Experts of a small language model.
Size: 11 layers, vocabulary 32000, 131M parameters.
Experts: 416 squared ReLU neurons an expert, a sigmoid router.
Below are experts of layer 2 (counted from 0) of a mixture-of-experts language model. Rows are named router (the router's row for the expert), up (a neuron's input weights, with its number), down (a neuron's output weights, with its number) and show model dimensions 160-239. Each number is 128 + 24 x the weight over its row's rms, rounded and kept within 0 to 255. Numbers have three digits each.
After each expert's rows: "comes before" lists some tokens at least twice as common just after its tokens as in all text. This comes from a sample of Wikipedia text that the model never trained on. Tokens count by the router's weight.

# expert 10
router:100138158110111148152157128111135118113144148150115116075169124149097113094136114080140121083143105138125136107142171120145137145128123144136112103127106143118172124109077101093111204143155126164100126144155126126095137142119151146131117163
up0:112121147152123066116152139117168129135097117149098121121120159110159122133125151190124095123151107134161143114172118115151110132095172071129118143159146107129139140110090093131138128145136100101150144123102133122141178116145114126150159117
down0:147156125144128127167143161154147085135153138106151108080144108105123128118118101124163101123099135116100129132110159125139117083115098150102159128141144143094133122116120127122138106114096101108150154152074131125102157103139147135179155115
up1:166138169131141129130142140113138094165145125143109169097114175126154120125163141090109168121143146171130160142158121117155096159130105112116159153120134122166091124122145099119106137138168152182083117128130141100147115104131100081104111141
down1:157146131121160166091122134132132137155123122169119153111150133169106129136155126121125151110154126111107144169157144110126113136150147118140111133128133156177151179134131103106099116141133150177107132124127116130107108162097162180119104163
comes before: " the", " a", " his", " be", " an", " their"

# expert 4
router:144141096119130167118166170146115115119154106130108144138110150129107089154149120153147106113117093103161119162139161131144101130134142145126138139132144159153111101091121180166129146137119169138149148103119131155131162137115131172128167136
up0:151137128129127127102138113102074134155096093148074135137139163145150127108077126088145125108139139145143145132150091126155138144075138144089148127152108141109115105112134131135120105147100171132077111140132153130074125171104114153110175138
down0:175122146141094104125156140131129101088103133112159133109138129150166152163104136100178148136128163123143121160110135099166110117129149158151114140156159148135133122146129144131118096126115092151087129116132115165124085122082130119118127111
up1:092110117105088131099149101150098123125114124146142103134123135116121110141134105102117145139142102156128123134144192146113111130104117125136134103127136131112156141136088120086107129143110133116139115149133105131150082145161145128080117138
down1:142129144111133080131163169102102101167152129098104112127155104101142123104103124152117109126118130131130108114141127155125122135115104123116131134185143119106134112115081108085137115077096114107114101129134095103136122150107110126145108142
comes before: " |", "th", ";", " years", " m", " km"

# expert 9
router:133127126107098097128164131109135078100091128171085180084160146120086113159084134149162123069146105154095111116115137118108118100113131133113153112125149093121098144092164094143134109141156110122086119142116133128104129163147134162095159164
up0:134138109137096143084139153123102149127174166163134147151129114107109135127093130087116080094118151191157140100177112133086123142144101092117078109134145134153165160113153103133178099162151145143182112127150136149126097121161123127163160096
down0:175088127135109118116087105146134137163115106120165121115157152128132114105123090143143114136188140138091129092108186123127123098142144160080102156149137101151120143106133097142144109125140153112107135136153100148109146152124106108154109115
up1:095132146104146138086140108117114157110118143122146136093133168087112122154169142096128157107129158168125130129145141124103120117104157131119132099113112152171126111115129166126129131173102130108166098110135152124118165149072116139159119129
down1:131123091175119087134168148117123102070131141139137134141121155144179093130136124150138129122141138131114122117111118121106117139138155128137148175121129117134142105114122142154118156115177090154115098124142126174152145107137130120127111150
comes before: " |", ",", " (", ")", ";", "'"

# expert 3
router:093149115119108114108112115128118109084098150105107127142137100149156099168126071116124142111161122152116138140135169087126132130131079112141123148081118106101090113150121098153160137147155091142122163157095133145141148118159166143154148115
up0:135097135123155120135164106150116163149155126085116138137144171129131128111132150149085127172110139135156130145139131102165103150146127102111082152151140109078157161119161125119168141118088106140140108145153141081120096125144150101132157129
down0:144148124116084133168127135131100124096164146121136118142078123085148177125148129088098156104094150121074139093177111138113110085148118161114166128130173132132129140190113133138102110129139102116135172150161132053129127126130128113151116133
up1:090090139089068126112152136145095145128142151110146069110128167103144112127096117145117105107083135151148132124124130157116114095119157106121137124161092108100062104135134137091143140166102140152148126164175140118112172161166148128100142114
down1:112097108103097154095145127127149086153128146108113124097125154130125148139118120124145114112081112107144131138124182159156134129125183148167104166187166119138124116138096118140118093112129120125129130131139144121161122113161131128099107103
comes before: " ", " to", " in", " by", " 0", " 1"

# expert 7
router:108152123172108094105152110148170091137107158166111094099133157156110104138138165143139107145107124094097110124110102162100125148143104141137132095089118111145092109141150082130136135121151111116122112106138149090085141128119125126141153141
up0:072094120078173138136123110098129125134124105119136126121106123098138127132115146087084151136106137094104123138139103161129162126125074158134127122106140132101130165113156117136139153114132108150174111101159132116057103102126104107132165114
down0:136141106120136151122148152155138114131131111098111143133109145111141114150132141134130115140112130118121119132148151099176141160109153128137127093126094169140171132118118138177100153093127062127127134103144082094144136147190146094112155118
up1:133103131120141126133134152166109092115112109116106165116131142104151142120136088140162146089132161106167131086155116059129102083163120132155136073169154116176119125085128136188104115155100104125164140125110085152147101110110118133144128094
down1:138106149119142099141137141136173129129100118139157088147174107121139159098141124130123086119149133098158126122102109149127120152193125164099137110150136141122094111115087130116113133120152119101131119129135108123135126163114084139128117129
comes before: "\n", "-", "|", "==", " The", "The"

# expert 11
router:078170101132110155135137124137132082101147123166150129114138151070148135179130127154167105137161106130094117108121106098100149111150133135153097124087128113163090116105146112138138131129127153108114167099100171128111106152137136129132100090
up0:082090093152138093146121095137095147131089138129130144095127111135106097106120156157149109155136138144138122093109113142142161119099099151167151146155109094128166142167116135148103163116162117059145092166101120123190135125171122159103118100
down0:127143113132123088108152138118120085114165135173111171117127101138119145127129131129139137136125136135115143117140132114128113127108173150117127141159108126090133091149095109139127130187148098068140091153133154112108139115136133173101142091
up1:113150139138130100103137168129173114160116087134143125114111144122140132100105145133114108144167163113089086072117127140047112108082145139103135132053124153112094186157109168129120124129138086131120139110136139126131134139096146125154163080
down1:160119141107123075114132151134111157150104078168150158122150082125137154123108137163123101179143112111138113124120110103087130116142163112058136110124120111159116122168094179118132095138125117143119133098127143082126191110114153116148076116
comes before: " of", ":", ",", ".", "s", " in"